From a checkpoint of a small mixture-of-experts model trained on Wikipedia.
Size: 13 layers, width 320, vocabulary 16384, 61.1M parameters.
Experts: 32 experts in each of 11 layers, 64 GeGLU neurons an expert, 3 picks a token, a softmax router.
Training: a variant of Muon for the experts, 265M tokens, 5567 steps.
Below are experts of layer 9 (counted from 0) of a mixture-of-experts language model. Rows are named router (the router's row for the expert), gate (a neuron's input weights, with its number), up (a neuron's input weights, with its number) and show model dimensions 160-239. Each number is 500 + 25 x the weight over its row's rms, rounded and kept within 0 to 999. Numbers have three digits each.
After each expert's rows: "gets" lists some tokens that make up at least twice as much of what it gets as of all text. This comes from a sample of Wikipedia text that the model never trained on. Tokens count by the router's weight.

# expert 5
router:507465521494533482519492495518502502532498502512500504505495504528482523482514471535532530469479499495510503458484524509531525503500521456465512532560501511529484485519507468498483491502470493526481495480489520517494469489553518479492511442
gate0:458478471482513496476514522495507433476502529529495486515495533502509529499516480479481452532498522449467525494485494484541464484491506494509499484532545538515488509496491498484503535516482478490536447474489494517511525510521490502491513511
up0:471446479490564493470498529510498468469523495488496484517498519483524525515520464509457488526490499464488502476477455495537451491507517507501505472499566540518495503505505493476501531488506506509536453491463504510504521476503511509481521502
gate1:489512504464482501515494467486467503513552510480526522530501484484519508536523490502509538462524525468535508464499545528475505477519523491480558513475508484473496500514527501534501540509501495538512536479494521511484509479528549528500497520
up1:499527528496488495526491470499507505519552467476504517549530490448481498533504509484543526463521529478502518447505519538491488479521516500509540521481514483457478524497519525543498548487491465538511528466507512494506487478510528519484528510
gate2:507490494472520509507523507480500480499517495480497525489432513496554486502540510540488546514512482508501467474522522485498490483467529462536510522488499487525506532474547477466505481512539476483497528515495513495489514521499514473507460501
up2:466493531509502522479484497493523469455517502488527524565499503474533481465507492464525507478464516484506489479515493542494458489467518479531512504492529469511469507488580524506519485496521414499458500536471509501512488528504500497520472505
gate3:500463504519534482492522531509536473516494527438539528516502493482461517497502480524521554468472516500508491557481562507509521497531532483486529494501485521535491490488457504480497466485531515512542527484522488529505442513507494576483501535
up3:484474497527538471505533553506516479519483507449518537511495476490475499513504492522511524471474492505497477544460584473501524517526537487484523495501475525496475489504433504489496460484532504518521542500518493503495434515505513569497496558
gets: " of", " the", " in", " during", " and", "th"

# expert 25
router:451507473477528522475519531487538455517474458499481540567495490515495488496483509504528491500513525539509489508508478444539441474534558467509489466541506520464475501484471545500490528484498509513513508527484518483541499470467482521563487521
gate0:491461472492493476505517456502524494542496508517478477502490507482560488491490505527534512514550494504514510453507493494483478509478479493525509509427472472501537506485480472479482472507487529425491507516536491456459518474475552468501464473
up0:491478463491464488512537479495500482539482499500502482505515518482539485493476504504549532528558464491518504442500500478480489496480495509508518490443489499492539494491462471474486493515494539437506524500504488478464482455500526481489478478
gate1:562498521499500510515494506513453479502480505513515524494496498456509489514510504507490537510516505504499514469495555496521457523521458455547495491496502451507487489527538480517492518516466497515489482460499493516514546456484499494545506527
up1:493479444476492499485545522484454515491515506531475502476498483520481495482507477550514494500526509478543505503476505521528482468488497499492518529423527491529536511488510498509490530482493491516503503502533512492519488529517488509488486524
gate2:489525474499521472477477522513501504544479487467516519498476524506484504468452471537491454529492486497502471485530529508482507470496478494491485527524526493450496523471542490477475491465510515491517492499500486482505499499522513490506528520
up2:505468513522495524539512480498453482478486516552472509511467477489485514513512518475513557507522518530485533477476457453524451487513505479511506480517493510507478528509453508505482510492497493524479483484512495507522537530458470514531492468
gate3:494497455509471490545490551491509468506525529534470485553483547504493497536487479529486499475512506537454483466537510513475496482495511487474533485503517524534505533525466530483517510475472472472528452484474493484522520545512511519498530496
up3:511498524508536499469504466525515527498495485467513521451504477489529500480529534496532509514464486500538515516467480472544514518523485512502473509496499472500501505469528466518489476533531518533470511519526522487472509490506480486503474481
gets: " |", " ", " was", " won", " by", " who"

# expert 9
router:530510468499504508505526527490512469482464502478472481488502536513475474516490510490480500496522492537462488461471498503479542494501474470508472508485472515559480528523527494554532501467479503492480520519495505504479487529455485517524526511
gate0:538495518482528514466431498506493515483447538476498543514519540492515497451494478476526515512515502508477522554522494518527459480531503488515496462498495517464499515510505511504531468479473490514497514477509548483507488476510520548503510507
up0:551519472521526479475511529502457482489502491507516509532534488452511510461486497511493488470507469513514498544506503473472506505503527512488549534500515521498500524501519509529515491497474505498440475475524514426477507494516506481536504480
gate1:522475520493498483495552450467458519490478498505503535484521554488500552497514518472504546553506498503451508517470515495444537492506506497512502537534474489501512523507497465510538515490498513499514450501458484525517516517523463498467493506
up1:501497511505512525465532518470468492489486533518485533540579527458502542491508476499528531536503489501457484525500523497467470523541540527500518540488463519479499538485484489524529499463481520475489483484524519469494523550536487486500486514
gate2:519473485520443503501482504473541505484520499515476496502526468465434488499506490461520481541514525478503474498463491465470509515514482487529496492507505526506505475490499511489516497510530514466476538482553490528523522533484484495492490481
up2:505485499494509517507509482512476468493493529500528522493504533475532484491499513520454496475523482529564500501522530527541495496469504539462494480470495471525517501535497537471482487475462506522491497516457522479505471466525497516493500520
gate3:478459484472563470505502434468476494512518485498509466547480467500512499509499477516459506535499469491508493513492511447519494504471530486514495464516498520504502465478509489507463513498503560506477527495447508507480493516505485516482477535
up3:535521514504463520514480533554500488491501512536497512454520532480485503484520516471491503492547482502502504506511502545519495494527493510495519551498510532516496507513485491477527513503491506515503493510513507496504483491506486444504550468
gets: "\n", "==", ".", " It", " is", " The"

# expert 18
router:501470474489512542476527469542502492495541493504490475475529490495519502485510492543513534530500498476513549483489524503425521461486504466484521513461551451497494450481515497550496517460519488482476500540494504500501495513447529520542487502
gate0:548515526521507476475477504445519557521518524463497471506501515524511521468504461515466477503465483536537491474501504499528514521518472492496482524525521477496487477488429531500504493495526563471554507474491459466524491458496458487471477485
up0:517476461510487504490551524530466485501447497510532536492440488471505495487511520476514510481528497476497472510469537518508468519486559490517499509508500489512488484483516516529542457503474489534495518553491473484526483544524543504518505512
gate1:486456519500504500464510494512492500519475515508488527513457501456481520527464515489489486506492430518528516489485528471505493537441473522520484509498506472510503568468452474538522523508493545500509515489518508514524474491474519480481509510
up1:480456498514483487473507467516463510513469484512471496497456484491482522514474514457499513485517421506499514495484516471507491504463473517511504498483508469506499541488466450510515520535509557519473510508511541526538478498470473491492512517
gate2:500528508491482485512468504468502482511540474527560490519452480517533464553446526509517537466525519509485514503501482548520543481502486516488499536532512461530458501474493464520479502502471509442498513468517471540467550489504478499468492485
up2:509497509513501511504524531498538478542494459517501486517527496482488465477538473487476468453510487491552460486489510530497446531512520507511502506466535532533503495505495512487494514557542513564500468514535519504551497512501466550533519502
gate3:492544470518488487525475543505544473529479502493524487524529525501500477502487509522478506499482530479516477467536493530517491518512472473520534513442501528503491501482460486506494477471503508481490463510560494528512491544490514527440518499
up3:500549509493487462518500485471594517501530489493531465522540491514482500496505531517519522529487525476517503503558469493519513546485485467529497505474472524523514524509482506472478481488509485499473499520535490550516476563502527513433501480
gets: " a", " of", " as", " with", " are", " is"

# expert 10
router:515493462533504488504548487550507500517463474542489519511497500506480491527522489493559484523498505514501521515488540516463507512486488498544499521449495478547542476489520523514492501504442513493503492528476528503440485521503492470513535472
gate0:506501533489468529512499492519514525501508489482554505562465500499501490506469515511499526513478474494526526507478490505489489513482452505513502506493498546493498492516458516510496508531497490480533499521473480478506519509499554444496489492
up0:485517477517529498495516495469489491491477504506474481495541482529489465476504529478495463494528509488499473501499500503502544493512516484473506476506539442540511525493517508473495502450526495525486479473532511535494470495515473527508466494
gate1:491518509469527484519495541479500529487518497447498543472525477502533485515482482487476505478489519471504507490501483494515470524511432547540504522517488480511471502513464480496463511513533513509554526506518459494450447412489455474485456494
up1:522476480479514455512475516488497496513486531465465489463505501503520496515500485505485514476494494479497499483499515480511494496505480538543550521479508445523475526539472495519438529517566499509576521498504499477449438435487423486499441468
gate2:473456461509484497490523499478462469502530503499480472515491479442508511516511471483495543492507471503532491497499488491461489499527488525509500528516482506496443477491472461477517562494476458496530503471460495465509502453529504460520521500
up2:486525469483508510522549473546498480508524504516469531531530475500475518530502514515466539505501493486481494519460503501477473540529491519516461487495481521500453523504518508470512538479477474488493510483462520492441497461538490477521519502
gate3:502460467533520502461461493449518510485489468483520579489519528497510507470527485520526490525533535465501543485474457528514522523501512494436508504492484459489497473475486427503502531531493501534504499519482496494528515457505508496475454495
up3:537501525483473529502489513423498520518454487462522555518535517551531507465496509528515518537497543481455507495485468520525513513536505477485539486475556429502493509512515473519510507522486545519507447539471504479538541472497501543512522488
gets: " the", " The", " of", "The", " a", "'s"

# expert 23
router:489495491502523509529520473539522480558466497542469472518494471504462521532503480499529476515503495481494502527481489500476475463488550473505494519504492510524476489497510509542487532495505530511485485483489524492478507504501529492519507454
gate0:539522531490526496552508478463490513492470477527493536521554507541475510477478518475484510510492525509510491499541494443463512448515444500474519488500479501492543508501517484476521487468522519512467501505509480483530493522483515476506518508
up0:521514500486504533549501479461507530515503480506517523552532516530516475501509514488497523485486541513519488491516515456439541480500452521462528478474527462503534512486502524477515494495504509514465526530525481482520487523468541483526507518
gate1:510508525490483512502527492493522529516510543507519486545527511478521512456505472487494476536443462498539504501552438537551453510510510485476486491515538538489471503554456500491490534504512526469493507461520494512524549480469476512461500477
up1:509480515487496498482495513474485449483490492508488538487486463508481523524527551526485486476522529525511455519449552487468493495522508468506520482526462503524491465488570485496496481481490473512478509539498493482468521489488476494515435520
gate2:489541496506471521531504505491544474468495493545495524509499449481513487507499488471447536471497544484437503499500454513467495463493532524516493481494514472470479550479509479487506482506489503491486472479453495505466475482506456457440496516
up2:490463525499537488485484465493474537512501481458508509488527547505482495491479516538540452538496432511538490499487533459510514532493487481478523499515477513491541473491455535507479525497519516507520513524522480485527503514502522521554490509
gate3:501509518517472510502520510489475533514529507475508491476513500500491502475466503504561486489474462474505477493493507515529505488518475523511457485531483502491495479496460535480507517509478484518519503492517511431505576520480488482510490513
up3:530500532486471509513486519550498525498521513521514527515503518475527506492482496490471481522507470519478483511466515548522516524502542528511469506478485513486495475485476499478466539468520461513531496458499512475520515521483528449481478527
gets: " the", " a", " his", " of", " to", "'s"

# expert 19
router:515506501482482529530483488528478505531510504509584463474520491516523497492516492470510545520528508522487514506517488475492502494527470490486529495512458527479492501514488512525507493500518478543525507495516487496519498475484485514496474463
gate0:518461514529502486487489492502488521500485477465529535549516516492500469495521516446464471468486467488484511507495495492495444490510503520506448442495503450485500497510504503489486492515536513491465501547509484427527514480491538492499516516
up0:502523499466487523500499472513479529538456514556462476462471521546446477501459536499534509543499505509519509494511538505526526514515525478503506548506531596508451515543457514532516516488513521487489511500475478549474467482517471535488530542
gate1:477470464537450492466479493499499495488523496469532493525508516557470471496473506430504477454499501516464490497495513498472526485503493490520457488509501550517488505478506467488497514472521484536524509498478509441519471481500511538519473491
up1:500484489498523486480504513536483492520489494467501496540526476530465489500526516499522500494467482505506468514504503486473483514506551534540526450503524525503477482478476477513496465493506480515547521519498494493486465502508542489478494462
gate2:488470529503473512529516518480481499499537454479538506542547498510518525495544483511524491492491519489510490477531492474516519522488502486491476546493519492515532490503495512517497494504475481481519515500514555489491479504525503482501496491
up2:549511549448519496516531450523507509486497473499456525453497499504557520497529491472503519494528493487492494514460506559494511532541515506514508507476530496518454458484517517526519521517499524475518510498474508545498473531480499547483466538
gate3:459537510446502533489489541518481501497511541492528482483498523459509493442503464496481491484500468512496503528467479566544495513530530498475466498525538494489531489535481468496470535475518484521511505502512460502480519487472490570497474491
up3:525447491538471458501514464521552537510476492489454545501516509523496498550491544505514480539505523493515485462540492448469503505470463504539509493515464503520480496446519523512509497523500504478494490466483512489509472534514503469478508506
gets: ".", "–", " 0", "0", "6", " 1"

# expert 12
router:472481484515534539463500501516468489429496521503480504490498505505498493483448527511501471498453482490520494523535492537472484553474461525467485535494463523473455506531514484479490519502494518485510516509484501524538497537507521490480467567
gate0:542483492574489484500560488541504497481535519446445462512472473490514509466488473484536508515530499518530490521513484530509496495498478536456507520490461558494504509510501494529509534513507501516528491486428493535485573478511522539528493451
up0:505493541427514512499480494522486495546513475475506512522487504537510530497515497480488516483473492486472506510529499474493512511495495495504519493520521502484462454498524482469464473482486512531473517511538495491486486507536476485493515474
gate1:528521482516520527503489475472521511551491512453490480475544481520512476435518489510509533538503473474523524523475491490526484503507547504523496510504463523475468476534462467485484507504466488532547486535453525553474472493536512495462485527
up1:442484504470472468520475528523503521484504501522480538527462560480487499527475499485522495522479558533494467505536526513510478473504497484493501528489530463520550514495534540519499460534538473476467535507513479450523493527466478526487521488
gate2:484515492478500475514503503507469468534520474498445463506499480484514468543543473492532488537528469526473517511523536502493525486512531513481476503525465475505463543478513472455512510467485470507497483455505544489483502528520477498488468510
up2:491468499491535513498518486479503515502482506482517516505469499479500535477487509487502542483508476512504465508477484532502492551547465518511498520479491533444520461563491491530519470519477519541533535528494480496527476444497532531481503498
gate3:504474466483523509527535507487475506512529503481458574476460517475516519511499509439516495486489492545506513521515529547575481557495545525517552503467489522463501499470494506539518494489488495479492484466468487459514507543493545558507454477
up3:483501451488477483506538531525500523561466487476476510466487516450528492523502471477523461549490487541501504476519513520528457517489515510513501518475552469460485507504485511535540502529475510512493452437479520501478514538471519559474521515
gets: "\n", "-", "==", ")", " =", " =="

# expert 20
router:517509506541513486494506500511520499515517519501454480473476527458546504493491500535517525487490487466513495452503520519519472474507481471508460498486525498520478520463504494519546503498472486502491467526540520477480517523512524532513511534
gate0:490501503525519489506513462467490530491510488552502524479511463526472512513500483500472470505503526566483506518480510488507528471534527513504531499513483517512485545518490498512508524551515547517461504510501497494510494538494485448474456489
up0:499489549491518508517488428493492541492508473544507501441530477512450495500501524512484453502501479504487496522517523531511511494519510498488502494506479523540490519526456468519510528527518506486489512516512487465510476548495512462491510473
gate1:507513483494491469496478492499539466445487505504508532526497500511515474486488541506495514491549507518465472496512530451491518529548456495488527473503479443491496533491455494518526482534536565484513472493498518520490525487469510503500526549
up1:539548514460518509545524484507490515583481478512516526487488495512495511503529437499522550486459508467508542517527460553519478497497533548506465476519464500509471476470529481504469495479462475514510516539502469486477461518533549511474533483
gate2:499466503482477474518442465503430497482478540462496501467475488481486487471474522505477447527502462485493484484524468488465519528482449508472480566470491489516463479517465521491474530473506485514486506526503470488501481502515512468508513521
up2:485502483507504504483541525516559507510517467521498489526541553506487509522518495503501552491506472517517505492503517506549476491546529487512507463520492521516503532500509465475530459525480504487514461464481535505505509511472502499482493491
gate3:511485517479500511494525490534541468487508482501468510493511512471511480514480534534485488506482526527523522491487490531493506538448514488519520511444509565493498455535497510518553547517482536478518526500536465460518541543471468476518535517
up3:472505504475516507514504517545496487482481509531456481464527517503501486509498551545494490486493534496509502497477501521474520547441493502484517500432461535481525474525494502510491478517532547461470512518518503505534532517465511519514504510
gets: " was", " he", " that", " He", " is", " it"

# expert 26
router:520475496474457498511481495511535489484467510528483556498531497488507469547520548507527519499477532552468495515506520529535466517495513483459494519491504532505507544493516489500517491502459481498473495492476495511518489544468489462457455488
gate0:512478494522480517505518485553452467493498542483488512505503459497458447480499526509508491528504466497524540498470530549505517448495456509468546539484488563502555501550519494495527533492496484521484533511510504486514526491489499498485468418
up0:517508480490519487550474504474478511516528495448488475476531490518489475481518523466524477511487491468527491573507507498482464510480535511466544515514514515483482459522526491492471519500461496501548557494479531480500474514531487495533492505
gate1:506479427551479517507479489504478525499531499463423500528506480488505452494485483502551502517496534521471490529495497493468505466510441545521505513507489497505523530472514535509551546459474525476494465504493478495461489518511493529486523518
up1:501503567457522488480510478506525466489459496545554498473508548542489538534490521512458484499508452475515490476515484487518506535506566459487491484494515483474475491513474455492457469525495463499487524475491546504534514506484529489502500486
gate2:520499476482489485514483490481515497486491453485494464519499510437522554489480508520489478516526501515565509491497491507518496506506482549503491534456480446504513494517491491519466490485475497465458481543532510527498481513484457491457476530
up2:482480478496513491539490508554514523531542487454509467524501594534508485501520505487535491512518528478515473561506514514485499503457475498519513544489461509505538518502492511529449494469470496477503543455468566538511481509497475508526524504
gate3:485515518518512491529543520488526504517500537514491480498545517546508519490486493456507470458450503472466544516523503475463482525525487548518483466509452541524528510476493550490485498484519543546483508487475489498528474468532479551489505457
up3:472507533504504484523548516523534515473507515514492491497516529535535509521454511445488502470426511474457499510546514461465497524509475527547510475500485486510523534466511545486492521480536503515480522495465505468524520493527518551472483462
gets: " |", "\n", ":", "|", "\n ", " 0"

# expert 1
router:513469523469478517545450476526453457465509480525524520482480504489519505483512548495497526518507502515509490522505484482543477541526523512467488495459538511490471491522475489476540483518515488509547478535537551515528468482465507525493455458
gate0:509482492461487560512499546507495506544464532489483521498462452479517566527484539510501535482511494454484491458496512514525496526497489511508475509526492473548478532492445537481475479488495510516484511526497491459465514497484495502471529556
up0:521519450473503536547544538437521511551481553526503521534493520455535501497477501557504496507522501491507455485484529488528490480504542497510486513515469494542499503489491496507471450476512481516487491514466469460434498508510487506485550538
gate1:548450529488528471486473476485510462437466508548481520511533496519520477488484533486496503482518474508486509472538489530472523532440492500499535475482513491466490469494519493480503482540498518462485501498509484531531458513481464475486509477
up1:496519507479515472476530496491467457479482514513467511500441484509506494464473486513526471461519469516475501505492498523499491514489536479518488484464531524481486508516524495491515505488471471516497453481488512524491485494500490477513496511
gate2:502500516483496554514454512522489522491481518501473508519491484530498493519509519486478484509505538512501508563502468524515551525483527476478502526502504471463490477455539482516535523479509501520521470472526482473496504519517487489515522515
up2:514485527507469493499470531499468490521477510502479530499542508484484511504527457498500502496518532489488488543476481530508515535443506478497520523505505456499453450459513472504549483476541485531525501511539500497470491500486483522511493514
gate3:517482488445483530539481510526503485501545538514523514574516516473489515518472457536526506485524506501522471502517512464471536488509515504513503490527496500485522455448526480499513509509460489486491554501467515492511515453513485536534496496
up3:528489505485517505502573504461511508504524500498506535491476510499497489513488491503514475495489482564512540488568495506490530520532476505517460525533469513466505469503478504501525509538465565453493531475478486454487501529524509501522495550
gets: "|", " |", "\n", ";", "-", " "

# expert 6
router:542508496494500499517487482543509484543479522525491525449471507497535517501520486517492523505490508483486496523519494512455460466502516474466508533506485474480486492488539514543518486543485520486490527491496504511487518528486526482527503475
gate0:517524500516481530513458462536550451528479485510485490541502519502531465482496505522476516500495468477473479505457544491491525538521486513518517538528510507484501520471453516528486514493515470461485488538493520490492528490547516476530539505
up0:489477504479500487495541517464444549461526490525516508483522461523461517515478482497509478521496564499514520494498485502498495462468481489486482450487477477516514501521512490483507502524504541514516522496540465511543473505420466498488472496
gate1:500456479482541508538500521481478518486502496488486536524536543464463522509557493462498504489451484498538520481499518516472534496522550495459538471488499460469502508513453499517485489514512541529499473529509541531502510505480508498488521512
up1:488521530514447478459498475514518495484498513531511479463471466519511489507457507528528504494513497501462507518511498508520483504505468482528473546530498527560494510495554512494507510501461429497520532453502486431490486510537489487505513505
gate2:495550501478499492527523487487527463527520539521558499510491434468486494493452505517513507469476500490501460531518525528485476465504514533529505471471449545502488508509495504495495468488485513497481524487475533464498501470551507471473473480
up2:477512513476480508511520486496540474533531527501551508511479445495492518500471475518510532459480502496494463520504512537469496471497505522538505466476463543519489512534505497502487478501485507500470531491447509474485515492542534461458470469
gate3:491486501493510502519443457507514461527491486543489489452501523492492506532488481465480514548532473446542454553532458565465484498511508473504532553509527477477472477539490511505472509488503521528485451474513522477493514491490526478477506506
up3:513523469495467528509534556484464501511497504506473522506504524511493537499541539502504509490520514586497541472517530480571475496504536529507473501490495527518483510502502473482529466534502497437504505511481514511481509501518485505491465512
gets: " to", " in", " a", " for", " on", " at"

# expert 14
router:489496493488524513486475541503516492528475454479453481509481499481540515474494486519461473517500493532525470471520505478531511516474561518529523533498502495463544512516523492496478477509479503546488488539526529481479498503479504468525482481
gate0:499477535479515529531483485474494459478496504512511497512479528486462521505469521524497498534521514503520488536508485462514504542480501550487469511497453490537498504486483504516487482450552511499541499504474490487509491510471521548495533555
up0:482536491502513523500523491493512495510458499488455486438488533517523501497501480473484497493581493510519534513471511519567494507506552521512465485484524541492479463445531504460514509492424510530525518486488498542508480482510513538479475527
gate1:510517478439474512501484462448513506505552493510503462530490492457517509479494450460491506517480489470476489528486552447463493490533513511467505487570510474484519488495501514544493528499511499499507507492517467498522491500514502496500493529
up1:494504534505477510499535508491523469480502518448466496524512517489485508502502493488469517516546523474508468531524522498473477459492499511457476512546536499476507508485517475477474452534539510535518498496470497511486480476518504478394505541
gate2:530467498520563543470465485496503469493541523515513511544517483534541498484511507520496514496501544507492480500484497515499480504494497511473512528491520448455464485545529497537449528510484496503514453539481492488490449466483515480496514497
up2:504500496466504515512494518487436525514476493496527513470477460490465466524506488535473477466480486467490527547471473501487542537526501520483497505481525534496472515477492530469513530500509460501500506518536504513526492513519504519542500506
gate3:503478509473512532489471527501524514503488531548489470466500509486473474518519515472508476472523508516468498514473544480477523494461529459471463493538469476505503484478490522487502474537498537482512505511493501490445489497487510508529504522
up3:535463519543476505513478527506477457514458513507499506488475531508510515503493550521515499466514440500497548499490490498482492485451521502476437488510482490503484498512492507502548486505498488458519513513494484501525489527514472466520512524
gets: " |", "-", ":", " by", " of", ","

# expert 13
router:471538518474541443479445477497514484510468484493475457551473572503502496484477500517525506506504463465497467505528445506521502528494493519493522502501476487521482465502458503514502473540498503459512523531500492520456490534533479460497510516
gate0:528513486510476474517480534510522540536512487511523481472475513461461515493504486483506495504477430492481518473527501475480522460521478496512471533510480540512484523502537422522497497511519503560508509521461482472508503515504552551537489505
up0:515486519478482495514449519505489539531496495490527487470488490463448514477524451494482511511485471496508536504530487490502490467488509500476481542502477513514505507530533436482483497527522506527499537486478504472496481509537559534521529488
gate1:506547480523502512479518494487550469489492490483523517482511478495503516526494524483504474513484515552495481524477500497504509472459471489523501494491541493500470512533505504492483488507501539489480511519519539563493503475486506527493508499
up1:528539499498480516511491535466465504536520543482510459528482509478480481456500456524443518483523494470494495456520513484508501518515486514484519497520478475477522502482505519543482524534506481510519482512482424459488511460454488493479531481
gate2:501477516510444513499471504464502462520497477474534521486495473491511499474468511489535503494532483521534499501516512514469508495483496517503490535482495536525515491480567491510495494517461516488492500555488497504512492524479488486492507479
up2:504465517526456511459535501489522452498506497482503516475491486515538489495499487481516469519523499545545479500483511540490501497478489520513500553504518497468493496462545508507528499493472516520497494534482503520496532535503514508505516522
gate3:508518532479507478541497479509491478446481492461509535492478517499496531481484501502503485496503509520527471511486455525537482510503490493413508480512506415530511456531490539433491460506513493465544565512498520477529450488481494476511499488
up3:566504529525477508486493530462488505542488524490459453462496486512521519505521503442464524523510498553472470495470529475496537452499513506469500499456474546501482503464500472499484469501517477530516467479477481528515498515504474487465489505
gets: " (", "-", "–", " \"", "/", " in"

# expert 4
router:504467517471485501537462504478484484505500514499500457471490473501510505469451443502466478486526509528444474473504520499492528515546481495481494488482475500511454531480522473530474494516458487497476514519492474522512514479480498529493506571
gate0:484503502468457483498529512490521505470480479488545551526516510512515515506460484542547487529499469507450517488545494475493451517490483518506469504482491506541499480522518493435495501507504533559511491486518493491485484489493495495472462489
up0:479483519465493480492534488444512503483488505483524531532521530505511523529464483543532489556525500528444505519540500497493475502469521536484478495508486516525500490487515503446515502481523519557493492515503497509468473493521517483471456469
gate1:538485504447531538500490470507539483537488502523507497518454481479524486467533496530477508506502492457470496556501487478516475506432526481522489475547500493460506483543496482505505551508440532486506517495526498479510512520501525481531489505
up1:551503462510477512492492517498529487525501514498547517487515529479524524493530437499484430509491502544510510513494519488532518508512499533492506526461479497528505480492492487506480480453510448485526473505525513482562489490468481536487467493
gate2:477534476481484470480492527468503527520483520465526491460459533508498473492522517499495496495474499500476478472481471477480490452513506521542496478483496494527506507433520492505498486526436525490542505466501490452505522461488497463499523533
up2:532495532490508510501504461510490506496547490496443471535526512477472521489509487483571499485519492508486509551506494519542501537505531483521425524564497499510505521555494515535518499494536488541481521500503492510511493521510520504502467461
gate3:512489482515541484500484477466509542454548498436481472502507467495487478537490473501513505506516516466515488508496454485505517496463502519550505525578499489465481563536460456487517481482480504544497519489521484476459548477502498508513506505
up3:471521486500469471522486523519489484541497475508518495486502508516499530490531494479516515473508506501495501529531518519534464482536531447486485481433479486516528439481529489519459514517519504465501529502460535508509490488500509473468510471
gets: ".", "\n", ").", "\".", ".\"", ")"

# expert 24
router:500477484517530504502491479508484485486501512461466479547497485489509483463480494569488492499488492483534495477512504521527499486469503504518487520512475509518478542500522478486490472520459457476459504521518513434548515554468464491523539528
gate0:524510488505515527497506508478475512491500509480510495465469541460529489511469505517443491499519473454466503491482528489440531455477529476538475442542491492464516501524526473482499556518532469551526545483476491504492508455522551520487525526
up0:469492526435486433506482488515512515544517534506515486536520504546469510507506509508548492512507490510560502497501484493531483503488511507429493535509540490526500492502472513475486511454482528510500535522481519525497507492480495519495460500
gate1:451483508507465461514468490534519535494488543519465497494523560485513498500533531491445484482486486477497447518462463509487536526481463474495526506500523516503463533510520479486519462481484515523489495499484527470544475497503507482499512490
up1:553523483504519543481564528460495482538490476462514494507497436503497500465481458502554502525508507547503546497512508494538448495486553519522488494501474493511527473513481522532508541506503448511525495501511463525490545513503503523503491515
gate2:473482497544509562531473470489470476490490499499489489452458499522490486472482510499503517487516461497484498497588474424451531486521521511480506483463493523529501527493457477484473487522479527419495485545519464489484527521523502494495461509
up2:494491490505516570549479466464473431515504513478520471512493473474514518492448516504481493491532498488469451448527504451468507486523501491457508485525488500551491481431473491484476491534493493419487505519510512493434512459512502492500550529
gate3:538511475549496463491520499517493528512490522523508538515507489517528491458467511502476475475478488492515504466479506498514499483464536483517492524479455523465477491513523508487532523499464494513532499528500495516521508515492497470493521495
up3:488483519439499511478490501537499457443504496488462477474463515499448476510522495490553520525499500498521482522536513490472513487546465526452464461510505482515531454472466525475462501516544509471461475488489506465492503507493474507527488504
gets: ",", " and", " |", ";", "),", " or"

# expert 8
router:536525520515497461515518477518539531508488485475532473509486519526454497496468542471533506542502489474464496468491515523520506490546483478505487485535531551443479478559455517515508489472528492500527546507480475482543473482497487505471531472
gate0:529506519485533481485506502483515483466493509475555500541514513447495466511499516506474467514476535494508449540547474463516534511449491486508558496490469478548514445482495488490513498502520474494522536532567481512512478513514458459488490463
up0:507490492481472495541478480509488523498477481520475533490488494526494564493484532515521516454482485538460513498500503542549476502451529470435471498513531485492531508480498500512519539507454486503511479470494523541502533478491541468511526555
gate1:514510453494484487491544520499488533509515468520536512535443484527517522512490499479535468520499474455527516475487514483513491518518527473509516483528509485516458492499526506516468500510514468497487515477509545503488481511516497472495485473
up1:499499536510502502535490511480497504499467529480427460462549520454482470483486482512473526480507543508482451509538494493495498496505488521506471520483487498479518509496509518478541512497532489501520484492512441489500511497455510505468492545
gate2:465490513460466477578506511487503474540480481520502539502457492505507451492483507514502474537533508492520505486515524533499482482519514481517487467547473500512473508502490483499510522495512513495476502514502460526471463508414550498410483498
up2:462481542481487485477495545538482505535423486456492526446503531479529532493495490522509507486537482518504505505455494500533481498494515520529496511519475506474516518510514470513526522476501504530485489459494450480500477491486509468531436509
gate3:538476516446503540487524454514467472463500547488480504498493514504475482494509476543497493526484486513506510501502481487497506524519460497517495505493498484474524480455489515448523493508465502476448477494488514539502501470507488469475471493
up3:497498465509511488478459495507549558498502465527514504505542513482490552443494485462523540506535507492455492509521551515500498496485506492514518495508501493536508497526506471530529508525558509480499522530486469496483510496468485492475509505
gets: " P", " B", " W", " T", " D", " L"